Experts of a small language model.
Size: 16 layers, width 128, 36.8M parameters.
Training: a variant of Adam for the experts, 7512 steps.
Below are experts of layer 3 (counted from 0) of a mixture-of-experts language model. Rows are named router (the router's row for the expert), up (a neuron's input weights, with its number), down (a neuron's output weights, with its number) and show model dimensions 0-127. Each number is 128 + 32 x the weight over its row's rms, rounded and kept within 0 to 255. Numbers have three digits each.
After each expert's rows: a language model's description of what the expert responds to; "comes before" lists some tokens at least twice as common just after its tokens as in all text. This comes from a sample of Wikipedia text that the model never trained on. Tokens count by the router's weight.

# expert 15
router:118150185097155122186060106119136107124133156134174126114145131133208084127147107102204136112121163182118145085106149168081178045117132109104125133107124114120157175125166092122112124103127171091100116128090163110154103173133138149135125187092092064161060104091132136177172088110125132120136129165165151100182122141125097084153138114139123122138143165232134170166133099079119156149097
up0:069111097114105091176113106116107109139131107141132161143157140108178146201167154099156102129138169129106147128093102110085044074064121091110198119136145156149131169168151160139110134154073177092133111137150105140157155154123148140110085130106153175144151052127134168089119120067156130143166164115084155105171176125159158119137182122143121081125144194175185091120183111090150083142166
down0:164072137136090114105153148167169167135088110158126162126135147153088099120080101153125162120127146160137150133106157054112144109089151115141158174221119138192095177102149075147126150140130158105096085120153109133173129178131106122096207150093150079181137086153080138141145128135111109176104148111055175169100150102123150097174112126054142082163111126137153190133174102163110151155157
Description: Middle or final subword pieces of longer words, especially 'and' in Command or Scandic, plus ism, illion, ament, alk.
comes before: ",", " (", "a", " and", "ing", "s"

# expert 17
router:170121231125148111179066098117201080116115126118204030140162134115118111116177127114131151135102118131120180099120132146074138063149089108104141118117154117137158104142134074129147114108090108118189132120136110102116078109147125119111115154146106082131047127116131094093165125082118150116144135127112174095225123137184121134147151097169158160122118149180157139077114149108166134113108
up16:116196071112129189083092085118090111142145120153177145157095156228114130099119124074130136118149134188138139161166126113134120133145169082186131137130113130114131147120143096153168208166108114100131096160094091113142085112175148089184091150135189113133118140121146123104156041133133115061152191097173133105143133169109166101136152095164094076094150129155177096156134136132156150123155
down16:175129168135132107132143096146136163154152153159167149084047113124110172114095123126111041122098152184157125110072126132128076169070093094132120128107145144034159100132164116114107123142134086145088138105094193133122096118112106075111154172112119098144120099120085171107125202198140221171193126101143128162141155140135094139124076122135099147139146105089133165130086149167139150120139
Description: Inner digits of four-digit years in dates and biographies, such as the 8 in 1986 or the 1 in 2018.
comes before: "5", "0", "3", "4", "6", "8"

# expert 21
router:188129173113168113125060084124166100111162091113210089129117185142084098105160133101163182126090182087069156117131129141052127099137089119083144136152197087140156133109128116115155136169081136124159137095116151126074094184096122138109129141151131135177108115163122067140195085128087134112129149148150131100193126149172098130128126138122146123144126140215138105100133157132162104188092
up0:117100152129129115160037095092205111134122107093168160150207072121104115121205124105163128215136125140119118100138149138114137132131146142198138164086054151175175135153125097128103107128170147136109132096109109078161127145128120138141167136105175122155099126098118167148155134116134120130164115120202125100157138120151125146189095038125103141114117109172132082137228131126126128133140
down0:137111140116082148104071074117122140162121153151145127120109086123099026135114117156046138117203102182177157103153143107128148140108144095126152103142110115130095118102186153120145127074115124180140160100097154131061096145098153087135161157099096125114140126155159156106099081129145125170104124125058058185106111082113155133156118062102126143083101069108119144104185126079106102143074
Description: Space token right after a month name before a day or year in dates (February 1887, March 4), plus some word endings like -urs, -ers.
comes before: "1", "2", " of", "3", "ing", "er"

# expert 5
router:166105142052136135201075083102128133111128122124158107137124124142151148112159102091197146121113096137110125132136110160087163093092107152120164167123110125151195143102148106094083121117109114104141142139140088115138106169124167166145163202100105107179064111102134151126213101073118098146134137126188102156212147136152108063150125124115131122095139096213105118133177081088174114143173
up0:136104115138115101171070134122198147088099150186138104169157164153084093102139201124095095197131175137168132112077102131101091136110146158161104109151119120106175128109161171132160099140139157142123100158136145064142123174119175089129107072091127094142172102118095096073196110144106095138155110166193154164162152213116097109142102107109191141113091091165120139113140113092107138131072
down0:104150082062138106157123150162119100087101117158170132105186164126125147163063151092115129188156140122105129151127114106138095070130151201122129134178126097073151117193195163122148127144107136096089129164121183124113124156125108118133153142133102154158163151170189130115087108210068055165141113059085130175087115112135117154088131131105138157155102098149112100080153090137139068147153
Description: Final word pieces closing proper names and places, often before a comma or apostrophe, such as Singap-ore, Hil-ton, Wash-ington.
comes before: ",", " (", " |", "'", " was", " is"

# expert 3
router:169109160110161127150115078094148093111148135069184089183110104146151132087196134091212149127087170131119144138164158168120128121116143109133170143164134090142193134098140114077120127110132172182160094114152169125139153111118085161111163195133143098135078111080112120125162137076108141177110145159193149108161137181142123127113128119129144199117113126224156089130178131092165148182117
up1:129105114094113137150137208132151141116111145151122151188132148197143161098226156122150153149136138110166133136075101160157084134104137165175060130131066137104174078168135147161119126146134148172137106137133119109156137113029109157143170116160082163076136186099101162105134104060156137146107113160153129142131177137074133135161152134131093132119128135124152106174084109074166137046130
down1:088118148140122070108175111153105084084122163126083072131126125100112135159098130143121138115110110113159123102156121122132078148121134122136140127136133138074138153108106154079136184062155129163182209145187160169142121098111062168119102134141172145095109101147119075117034115067170137102073157061177141095070132160128103148120096210168116175141127112195148161126117122137103112126122
Description: Space tokens in front of digits, mostly in tables after a pipe or comma, like election figures, scores, years.
comes before: "1", "2", "3", " |", "4", "5"

# expert 12
router:168089168117194158154113090102150132115131071114209124161102122159130125143240125082148149077121187180104132121110145154069111085084143140085122137112084120163149094138194117127131132120114128149128118129112151082151086151076112137132131154127073108130075105136118128146197089063134082138141088136170154129206106144152133113161148096120170165149142147171121143122175124112150075156102
up7:165139134121127145125072054105209095085206064081144135132091156115111077123147140094189143149099079113120109108141128137085146085128119173124110140114131076159189161126066086128117095101133137080170097150177135132142159132139133137133164132125145109158125130100118105086165151084111147142094172146139143135211093134125169147117077155181126180108069100185155148167124116148114195140146
down7:114135165139101105169166168133158167151168118162119146150138095162142108120149079063131203149167118119100106141084165158133099143123111129087122154152107047115152169145108145100151157133112080172162161106145168141170140085168155135128129157103153097188112109108138096117167095084117050106121152202120101126180079161127102121099088078091160170082160155208090115139154069141148120138155
Description: Line breaks ending list items, infobox fields and table rows, e.g. after "Edited by: name", after a year bullet, after "| 2:50 |".
comes before: "-", "|", "\n", "=", "==", "==="

# expert 46
router:137112152091165090171124074115136122149104086092142098165147116161124068104162151118149098126119170183119127101142138080024135087158182089094158137165123127156191151124093155121124131121098148138161075106124112078113096146152131168116155147121126099163064112140117180135188154062112121147091086120170162095239137122124127088109128085159125155162099111120089137158202113130135130131118
up16:154147128154165179068094137126172101108078159109144129098155154091138152114139135129179117097104153138149083094159131132156128130159092094123060118126092124124180150131214054127060079141114160144135121177109153119140073098186217146198132140101136092137121139172141108118161136131100122121138085105117171093149091132121164182113183149133121165074149130148151114055094147119108134184095
down16:101102087143109152103127119152083110181079116095114093192114129100086137144095118102119133120115078108145110155110115051165093104125070112219143167075071100104125119098128148117179103158111130130122125149147146163219118138165095109122093103149103115128165122147114128150084106161142146156150126170114110109106046179117166132132058142161187125181129150129029112132138117134155096111164
Description: Commas almost exclusively, especially after names, places and titles in lists or appositions, as in Bowling Green, Ohio or Nigeria, Oputa.
comes before: " and", " which", " who", " but", " a", " the"

# expert 34
router:175110181127177112155072102096180124115157072096190102153134140108106112091178179093211140121060132170116150081115141135112167027121137135122167180117128126203142129092128126106118095143125143099115100120138137110157119162134082102150111147123113092101054158144124144147176142106088120139108151129173137144167114098119148158113147134109137192101063148153122088125144042131149136151165
up0:101101142138161092148183050109162130097156074089171127121118135161113146135170116121118154128083161107153104054137139198117079147126092118177133103147160162133158101120100103146099138062145073161109133138113070036101094075079121126168125140106132181120093160168144090093157113091123103137172119124176107163172135112184089121186083091147129155102124117126172088096116098126166122151154
down0:110139100145194146131172108124078140133115137163085116072137139076107133180096092118145063173090150128159116082115127163114110176127098154108114146124154077146083127093115147139086115132219172145070132121125123106072148172137114103090068184123178119135061130068119109123117129153123122085137167101120124117190117142101120095123153120114091119144069127101144207159190114076082108099099
Description: Pipe characters opening table rows and single digits in tables, plus word starts after headings or line breaks, such as Rev(iew), M(any), H(enry).
comes before: " ", "9", "0", "–", ":", "8"

# expert 45
router:162122168122157122130033132124127107079140126082179123142152115151162117119179159078161102168099179137142145126097169083113142086157095146147175184102143149176155068107147151150059132131113161067118126114134111103156146137101138166146137151171150110121094136116122137122228142077095082116108143108116161069185100118140097129153168089165142166092136120151140113099182059119183147159094
up1:173154174082150092137116126092095157110166120120162137097111098067170096171144129135111170144142145147080187059120113092103115101109163093168123147110131109125101122096171124138091149150086127096129127126143153151088137097154103092093123094157139150117046086160078103115164159139135101027119138191128119099120133114080120187094131137057108153102082115143127140215118126065124160151169
down1:149101120129096116050174134180060158142142182101120098099125198129114055122109144159073146135158143100127123116115061158108131161086128136103090152124088146131085085097131138098083133163131186151137171121103182151157168172192127089094091068178166154099061121187126113099145168154099116155173109117121084092098108139142076163107120090127115140086158139124088145152125100124161109111116
Description: Verbs right after a subject or was, mostly past participles and past tense: made, produced, received, released, served, replaced.
comes before: " by", " in", " to", " as", " the", " on"

# expert 0
router:132113179095197111201076119140167107074109129126235137151135097137108065132182133146174138165112141141141154087143136158085154123108173116092162143156135107201213107151089129134152141107132166126097147126175109129123113158072127156112132168156165112148098120107113127099190134071117133161147144177176161103186112150106163112133125079103169167139150092167115095148138100156157096139103
up0:174126123152146138110118137054091089163110080078175102134077128134160125120135131049152130092129140141138127136138137104123140094176144177153125186154110120123053151092167085126157088145106113153146154102143118053108100175160104124127153129181018146142088124050132129121158205091164153127146100148145161130136126129181130152103115130102141172105142177156124142137168163082123157187140
down0:106165122169131118171189068145116070139064117146136134104122170106084103117129066105132113115133106104092164149083165109131154171094075155094152120136163185116103112135175099064084107106131074097113067102090120151149149139184114102092114146117118147106091103135134163131145150160140132107164152074157173125102217117211075198109122157157109124127072134110107137126157122123122191135146
Description: Pipe characters dividing cells in Wikipedia tables of sports results, statistics and election figures, e.g. "| 2–0 |", "| 1948".
comes before: " ", "\n", " —", " +", " Rep", " S"

# expert 41
router:158101172086160102178070103129128092117125044071192134105141101143180110125179159088165129112122142166135102123149095115099143094163151161138175172152142150178181130153154083147161159124127156142142086094145089141152138190090136169131136145147152179173089116147134115151170145047117086113141100131162168082171104186132143168137163076149117120101126118192121120176163153143166124086107
up0:187168155107138125158081088132078051167116159046083163097170164114163094128145162133147168145068151181113146127072186087077126136079102095131182119110125114173126175151082150095092104097131094132157166124151169140090165146090149120108109115156115178108148120137060198166102144099125125119109156165129123086119127136102057094087157098119125152108103144132162152139126110115129173108155
down0:125113122134094102065178183129142169140122137125132100099156112128107083235085163099125089168096119161109114099105122158126146129087090078106153074077123108106127154193133124143155099157123160110094183150149121164123096153093154157076147105166145132127151161155175113137073121075072089070139193158186124116144153127168087150126126143139170127066145113168138154085075094149104102165115
Description: Plural and noun-ending pieces closing words, such as -ions, -ts, -ements, often in table headers and infobox labels, plus spaces between numbers in tables.
comes before: " of", "2", " |", ",", "1", " and"

# expert 20
router:103115131083126096181109065122156098108134115133189097125125116187161111087175138160145093141074150130103162140156118132043134068113092132114134169137116090113159143131116065111084109133114167102117109140117131107109134166084145163128130144121115075149128085153135116072225108078141106128148098088185098117185174155144165109116145068168160142085101165197119144155194102112173125130133
up0:174101210129156162181096135084144141100079120093129124172156080149154080167132124062134166121076139154157126101133119153144135119138167129146121115155143149153179132080103149150113131169177127132121142067159155144118103102142118167124163201088135149090055167085118161108227194139120156131123167152123123104187113155172070123149118097097120154169084088127128083140120122123155149172102
down0:108157110158150129185151106128102145143186091161121102125126114129196132103087126116111138124093170119059122136161084079157094130172127106141146132124125139072120140173087127110121152130125149183031152173156100179152120084090075132134167161193178108151157145125141063113140121169186168153105104113129195180116128098097126170147185172109159137090115094134099168162140153136106184109092
Description: Word-final suffixes like er, ers, el, ration, ters completing nouns, as in Founder, Producers, workers, administration.
comes before: ",", " of", " and", ".", " (", ":"

# expert 28
router:164092129136168098127109093073134099125144054107236075122108139130147135124178157126156123108109139140113129107126155114019156124149139123147135190121132118143216160119146083109120158176106137100149057137101139121137141160112087112128136127131123130104076124112086149137193103055145074093109128126197114166180146135144114146100089121151127158133076165178133074126145121081141133146138
up1:168114152126198176136061142078168085100113102157154133146151145106127158172142130125123070101066143146126131069156147150100163058147111138126119122143136112187102147165107128108122063128183095137147132128134182048057112138131155125155102181171093131115137130135110104081147158121127074151111100098109181166164066117137111060140120034111110117154111090139110099091128100087117141117131
down1:156117154139121163153058117105106147177178117134116214129101105149175121130092111108119149114123180109106115095138161114132098115138110137081094171178123163107154150157122135107095121136074111110132095147186040093104066107135204102183229152165098097110139070145166088080113075136104164134128075142098103155118096122128147129167155093111123080133178110168121140130164151138137134094123
Description: Lone space tokens at the start of table cells or lines before numbers or names, plus counting words like two, three, first, another.
comes before: "1", "2", "3", " |", "4", " -"

# expert 33
router:195160163155220157140055126108144128041102098142169165143131112161130077092219136158183145141075140099173143106109119132095134106157104147122126175132100116173167138149129077125123138123132153126166127127091111083137113171091144121183133146128085105193116142090155111084202145091081088101112151156131106072164106101158098101146117134157127128132103156153102158169159095124128109169131
up16:110085152101166092181092057110187109177112139084210089131143108143089188191179117087124100118084113148052171128129161167102134126153148119149134146103133133164167155150114109131104134143152092116094080152152156100119091113117117163107121146095135109102063106115104122181187109139163156145125078124175143130198136180120148149102149095136110148091154137185169089111130152167199130137150
down16:100076092098111146122119119135106082087064125118119116166092213195108160139090155133062110152123148154079148131135119096097121132100089130116057137150103169101128161077120077136117092080117143133198102116094077121155126098146109106084149140072119087139109137120144182104138136160163119113163136074144112133133136146111085104114188195102090084067144139127228163128109139149147121111101
Description: Month names in dates, plus words for birth, death and injury in biographies and infoboxes, like Died, born, murdered.
comes before: " ", ":", " of", " /", " to", " in"

# expert 30
router:130113204118215124154112098106141136126106054090161096108117145157173100110161167137136153142075124142092159100118117133110153098105139111114125137096124106160177136105108053141108105137111142119101129119149166106216140172118133139146104149145162107146077103084138101159204128023101081136160123128121114138161140173147060107130106093154107144121064130202124128142146123068172159152109
up7:140098177058156100131080137140162107101125135071171170185096098154141101105168109062192121129138121159113170148155145097081137089087183154135148110135092155144118106137147142131112140118114139147159104132124156111087128153157142194128157097134120130179139117117119100130153122147070153113077109124148160056116066122136191160088153059188204183083151121125135051124172137124130114157106
down7:120144211089137101125137154127150160098124126144129096067208154175103131097134153163122100090147086120124149141193072122147148107075107122155093152108092176133114142127115167138115137118167118114137120117129177099153168108174139087188118093104106147133108159143136157152147084178123170110147066131166134140062077185129119199109047103075110127114146137197119120099170163085106176154137
Description: Auxiliaries and main verbs right after a subject, plus infinitive or prepositional to: were, was, had, would, began, took, "appears to".
comes before: " the", " be", " a", " not", " been", " have"

# expert 6
router:146140184117137102150086112133149136126122071129200102102132133166137134121183109085164143127101179120174154113166111153061135082125128164142190150131102131140185119162124023159098145124126122131096122126094077093131098180124136130106115155118112105150055103117137112150163156110136130135128135083137132162225151135198143102145153112157136142094117123192155083138196135113222125114128
up0:175125140099176133171120110122178105158122102075213146148095116116141102109185085124143144160090071086077094126092167103116161139123161094089147168128163146137152197103104191125124094165141184134149145136160116132133088131125164134168116121132152159120125155147136150150169084064084078096099151189162114056167110125123129092083084101101177114162103199166162117120139132107127104169159
down0:129205132142130167168092155148129049150142109121099073150142124142145083068155113098223128125096163113146105130134122116129095096082028137137150155166152093102112136112134081111089108109160096150138163040135128046207132094169139119154138103098060142114104102117173138140204109163140107132136125116131129120120128130120083139147070145162148148160113094150129127134080161117138124110126
Description: Last digit of years and large numbers, especially four-digit years in lists and tables, e.g. 192'8', 187'9', 22,82'5'.
comes before: " |", ",", "–", ")", ".", "),"

# expert 48
router:186092184126206120168072127123180082096121096071158134136129138147116100123195161066140160183088124102087110128126174093119165111108114156141176168131109154140189130116125104148115156145102141124128083156129102082093166150099111123160122159124125152140048162086115150081176100045149137091105121205158157104184124140126118143144089103120143190091083113155150117113138096118157134117108
up1:131089120064153092096117088151131114104135124107116146106100104078107062155116176124182119123116156108130141107132162146139142154131192033084143159164131143140209174133197141116076116073170119139144087118111159109157077152077120138114084141156132094104077111149094067177126095142114135120174165084123170163110154126128128113127124129046138058148156107132110098102127071145124158121172
down1:137163072114102122076113180195108052076114128076164132126162096100113116154193141092149166131100142090097161175131172123115161163115162168126195142147111137134107110126177134111148141092171077084146197078096109165116116108142098092106142146122166108158081133039115167180089121106079117121131187138104110135161125070137108145124127134111138169090136083162146137118103149169131071118126
Description: Bare space tokens before numbers in semicolon lists and table cells, e.g. "; 4;", "| 30 |", plus clause-linking words like as, because, being.
comes before: "0", "1", "2", "3", "4", " |"

# expert 47
router:152127203111174132207060092097180101130084139102223123118176139152073119129180164099183173161105119134118149078103102071089147136148107120150150149078090127176214108122122107118126126114145099109114159128097117069123096150079092155140111151103133143127082105113156111154169162078095099087126123102152116114182114146119173141139129092169169124115130119151166142172121088145176103123132
up0:160146195160119206120075098091085030173147103124120128165096087090130133110127099155133121158090144073105071151125107083117099111120167121133140108158164137093119140115174115142171176112124164127186063147151101158143142108123169164106132106141156128133151159120174155122146070095108140104106087158097169147159117155183124081167110092132131198090134160181150103099159121079152159166086
down0:143167080113105186108068099149110089182143139086122138133130161117128194118097154148108076124179132170110121147100137094099116156201096115114122162147098104092125107122119083093130079117125080129133126083102148114133113061164148113085196165177153106145107120068160081154103109157096133143123102192112126158112085172163141136152195144150068071164089128160066164156160131109148166164109
Description: Pipe separators between cells in Wikipedia tables, especially after numbers in sports statistics and chart positions.
comes before: " ", "\n", " —", " +", " .", " −"

# expert 55
router:188109163116143109133120047132163059118163104060223109161095199133113102099199149107215172129091108136160199097119123142084129099136148084117159141120131130169139128146125089096102100123103131106172113117112137092143107150120123111110146167108150100157060085114110115081178101119128115130146116111166130160193131153176152085107092084139141168141132127177160120147150135128168145134165
up1:152116183115112135180101135153134183138089132089123111106197116157154099106164109176113119135112141153145139139133152083097107089106079151126148181153128131136165100099164127158109207200125130215096081125127171115121157147124126220143090167113097137136098157127151117153185103089194156099101112176155121125157127110111115174180135096109119132119116186138092094068151119106202121175132
down1:077173127142122104141110125110163097115130112122178137104155086153138121199102119065160153116111079138112130133071102204028135124113097127154084171106175176139120127204102116188106142180175156146121157128101085132078117146137110172187118114105119178139125088106115103150107147172150147106062136132085136130170130100142154090144154130147130166128174081138117156105170148083151077111073
Description: Line-break tokens, especially right after section headings such as == See also == or article titles, and before paragraph or list starts.
comes before: "\n", "==", "The", "-", "In", "==="

# expert 43
router:173129228121165163147055142130181133106098133079184110181145115149093106096189124069165140137080196111098187101165174140103134100150176107170166182133124139147160132109133091139132134139167124105076132084159117111090153152130154088101148165136175162158095137117094143156148081116131154134139127136140141105158124179135115130116126108133141187129143147226119122105160169147183171137132
up0:126124147139151095164123040079117128121166074142200130118125108163138146150134114137167117158083103154144148089068146129118114019069077145137124128115143173102198151124126095139147112100131104087138149160090136099129160217110093138131170141071106121130119129204128089134159115145141102179093103178128130129202125113127096099154174076174121132155131146126145139081105093112103092099129
down0:131142171156154087164117086132103136090081145095140185189098150136130155059149091145103128124094166144131126071120088125108115151126121174118152113115113097148123119196098120108156080185112162142165093142121121187172102109040055137097067169110101162139081179061075128143106099130101157147122130138153136113136102113099171116131143091096162085138109063168121123111085100184126140099168
Description: Bare space tokens before numbers, as in "in 2009" or "In 1896", plus scattered mid-word pieces like publ-ish, yellow-ish, chart, over.
comes before: "1", "2", "ing", "s", " to", "ed"

# expert 23
router:119122185099208091186128107120144117096166070095198118158133110088131116114162134127147102124074156161083096152136157152098112093113149113140165146137111103197172156144114090086106111143149167101118104134102136086171095177129087149139144153141126105145071130085143107128192111086075105156061145153121162115199148120126135136089144084151169190127110129195106136138163087139173072166154
up1:232152121125159148143066121070182076058137154127198138144123128155107135080139132076212134108078161157122123084120125118109165140130124112181162132174146105107137141139117110088184108126066176187141109099156194124126109118164082123100122174101153135123116102149158113107132150082164113108131098089218111151150128119141128149121096130126128086124158107177092082147122135103153164130100
down1:136145123123115166139146131089155111120174161165185094176168085128144138145110086115141139161158098135175122055167137182095120153143136149120105083113060100134129147119116136171102044150117138143117150184109149145097140090143112127152120143144237100100120144132192153093192160126071093138142136151118171129182104118098186106134117129177136108148146165109092120041087085167166126118100
Description: Sentence-final periods after a noun or verb, especially before a line break, plus "in" after nouns, as in "76ers in 1985".
comes before: "\n", " The", " the", " In", " It", " This"

# expert 52
router:123134182146157089180116081095170105126119048086186095175124105174148082118196144130161166179096140138106161111126133138070169088131135150099098155196136161184172123099126092117089091095141134131113112141124201106144114168131075088111109190129119147116106112075173122129215098063135109137155152159142090118169110156112135111141135093163119159108111116160136082162157123131155100158114
up7:116125161112117086136154094167110065110158175175126141155102117132168070151112054151113094138131140177123184164141112095135104057170161085131131126115166146109169088132149173121097132111143145174101112144110157158123096110129084102046126184140176158186126102134108076126158124159108126215121141129123112142141155182119188043125130098112074150082143146117164132169102121110131133192123
down7:112152160164101118125185115104092128111055117137093179167102058154146093159129149170121084135150101099157158130153127098159136121158130132132106116163174165093115108117105180131123142034155131144112147115084184086145065125171130072112106154075163191119166100079164112202102170120167149076090116089120144141094147162071115112099119169118103095114115126085159148181109164121088145110137
Description: Colons after infobox field labels and in time durations (Written in:, Size:, 7:39), plus prepositions to, into, by, on and == headings.
comes before: " ", " the", " be", " UTC", " \"", " C"

# expert 53
router:157086203078170129154041080077196122162145132121196123122159118125141111138179123136159108136097131120113151086096126122063166068105139122090136151092126094160200099141115112100114128078078151142106096080135107129127125137101117187134129148106113123173088101114117112125177132118112128147111096176116118098165122102152135148099139106193183177126109108171158113078156101103173068177080
up0:105173136156118157152170074158126059134136142118123154133100142200093085116117163092191140116120136221193138119125158073110156130110167150083116132157174114126164140099131132121085151108151126090117088167143091136083088193094128165104133148093137114088103107103186081096162152095112122135141106105173165153195062135133100127123075129145149095190146110205141137145100165129096108105139
down0:144127137066125088139121115143109174173165129090111094103124123120109120153112134110115121098112096083122156156150122089081160067095141110042130114111113117136126149125046103159142074156135074111151110093134151149086134111155126142103200116152092134211130095111115127186107148138111195068149133137154151140158057099126105097105163099079097094161162088166041181137171154099154128099127
Description: Digits inside decimals, percentages, large counts and geographic coordinates, such as 55.66667°N, 83.17%, 2,988.
comes before: "%", "8", "9", "0", "7", "5"

# expert 37
router:128117174110143126216098102122149100127140151126222121141174098115188087120171144108205126118101201142099193134126116158087151066154152119112160141158124123188177147116111125087135114140110169120154143101121142127083123130111153165093160181120136119159118100088142125156148130066093115117128119123171129133169141167142145114137159125147157138125119134235170116146179109120195187151081
up16:186117128169143182113124058114151097123156088142147109117127108152124104131223121108147136153127176110136112090154134151079129115119097097099133133091152116148213162110169145100109112144068133166148062088120149097109093163154109128136116137129137125141047115119044118116205130068178086131160134138144161122201123128147085110101095133092126145055090130140093125154159166129123103108183
down16:165189135151162113135144080152122164121080143146114132103166137102087097179134137179135135074087097131137191154079140060144114123162097161110150145132067107137098065123126177102091127117085128156093122091085148121062130147141132159142131153188078200106142158208100159081128152090127138055143168103092083140108074154159124147107091141159116130172148120151145098166163130145101131116175
Description: Final pieces forming plurals, third-person verbs or derived nouns, such as incre-ases, attem-pts, compet-itions, langu-ages, chron-ology.
comes before: ".", ",", " in", " of", " and", " to"

# expert 50
router:149123181096179113183090119112175149136116076086210099129131164139158107161167179097193151109084165130158144110140168138070150097140153127116134155162094127166208101127155124098138145175158170119140110091103125084159174181104127146146097194138174096158093113129150131139156142076151118148103117152113116159166130159165088111174076081128122163112130148167104075172155104138192138165136
up0:175069141137143127112047149113220104124163111108139170142064103147062129100178066133165154180113149163056167104159163133106097108110089093164161078143161144148135162099155123107161132101108127095090130122165200152155117104145184157161167155152157176133097126095121115109144083130102115128120094127146091136152132111168159138097123108160156143085143153221097113141175152111142133136114
down0:065104138094109092151160108098125155142043115153137127102128111135110135175138100103098143115181132142143137073114079131117134119130202233174136108170130105073148197108159069135124091131102111114135153132166173130102098113114073162167156134103104100169104155124116124081135027141157160156146104167164113088128116134133112152200136150093181099109164129136131148091156088108108088134104
Description: The digits 3, 4 and 5 in track times, table statistics, dates, counts and percentages, plus particles like down and out.
comes before: " |", ".", "0", "–", ",", "5"

# expert 58
router:155096145118180144195093131123159123128123122124193153180143136197108094104169154064184192175134173122125115097150163123086159108152120145094170127113139144128188166120117147163060170164135109106133110110118142098130148180130164135203117142122097126150042125142142155139192092071144095102095127127116124091175157157197128187144129122070127134132154130165134105141182127119125165152164
up15:186104162143106129151083097089141082084093098152121134135091062143143129121128099066103121148114163134127159158102137045128141107124166156151140124135176083130131153098105091144150101102093147161145031162160181137126139168094053125089130136093110098182090109063150096035140149160107161099134101166158174106160169122126120115105108145136190203142117121138136131132112115080155147127137
down15:040139163125090115166128156131135139160083090122155136117137147112171171124068140155134096144118085174145159166131017060103136104147156196172154165132107121134173083115088117147073133106117118161168081163170154111106129061148108110140151112110105112099110168141141127157064112184177119094165180138117109153108144106143142146165144170144098170089124128128091097141122123089166062133132
Description: En dashes, hyphens, em dashes, percent signs, bullets, plus and minus signs in tables and date ranges, plus infobox labels like Weight, Language.
comes before: " |", " —;", " ", "N", ":", "W"

# expert 44
router:146104230098157167137043126096119113117136117101180157159111105212118052090169102137183134127081156164159141109133163146091148090156153154116137139111129128148198130132120109155121073147125112190173099090139138070159105120130133124107127165115144161175092114143134127124147117081116124155102099165184178133140100156112118122182092068152157165087088150164118140164107151138115153196116
up0:168128084161157115124101131128191100154126089055186149115141209055129194143142168072123184117130106094161102128150205132120182140118110123151147204142063150157117147138115123098160177124168146125103097143098098115103202110112131161125134122189147149125106132114126135142110115136159071106096114148101102124174203093173113106097111094086103135117134141132129154153133121138162184099171
down0:174127106113094213074138159145106174104109128156124164091090104139139192087056121136131111133176155126094139120126145118126090146057142187119112120117137131041083069126126123129095153135176076156111159113125092084205110131096110121138155155092170082124124142149137188138113133183143171168117099127117193156068184126104094097090132174118093154131153129103089134151116125084095130112127
Description: Slashes in coordinates and table fields, separators like &, vs, featuring, and digits beginning numbers in tables and statistics.
comes before: "1", "0", "2", "3", "4", "5"

# expert 42
router:148107185140196179162078123134203102142142106130151147120167106159133110075190120119182156098113167129117118063092116135073198104153155111128153105146103151136155110148091110079105078112108104082103083104120082131181170171132178124133193132137108145157070090172124136125154114091090133173140080131148170169173121132087131124131139089151109125110101139185122110122168133128162117184194
up8:116125114143106075144138120137127138046128074149144121117118088081147098166219099129155127132089093114107107083109122104056119063102103091081160182121126096126121160178134111066157118105113169095122133150145155157101070116121131120078154098081116110114129120152123117146148088097101088145186152112145137130129122150139130106053086134157213109090162169175132044091144094084130157128110
down8:080139128217104139093147087171166156125067144123153120143133147124069095170105154116170171140138161162117112126130129138109159165132159100135129164107116118144136121201149191114172113106155128152056135124092191165155134120104205069143131117124128144167133125131099138151127166111081110153053155157123136094098128194147136136162141109133119196095158167099118145124143101107246109118137
Description: Title-closing = signs on article headings, degree signs in coordinates, and location words like near, located, south, between, long.
comes before: " the", "\n", "N", " in", " of", "W"

# expert 27
router:173109182106167134172116109156161072081127130088230130120086128181139130106141156101171141160126163170096148062153139103071105072197139117142148140134148145150198153117159111149123087149109145124140143118110124086141150129122137145090151184123105067118098116123158079099201136063085101139107109152160129132191175166175137121118075094140064115120134132175131130158115132177142124141138
up2:145129189113133131137145109095209140096139133125100185119134137118133174152174125103139154134100125095156094121103122181153129121107158160139156199122126099123104170099047097155042127125126163087126134116216151130108132144102094099075140151115124122145091167082069149158105135108202172159154158135094136075143113122131178131116163097133184199116118123147120079155187150100163169085119
down2:128144094111169162114182152099204150106114102167145095121141125112101155103159123108161156118077163186108135154137090110148189151188161137124118190177092151105142136113126086155108175131112190119159123139083149126078105133055063142140168089138105177166116094118099148095120145114140114114105091159124163090094111149088226101135180102126158173170135108155090131144117130089125158056106
Description: Common nouns right after the, a, or this naming the topic entity, like book, game, season, company, process, building.
comes before: " of", ".", ",", " in", " was", " and"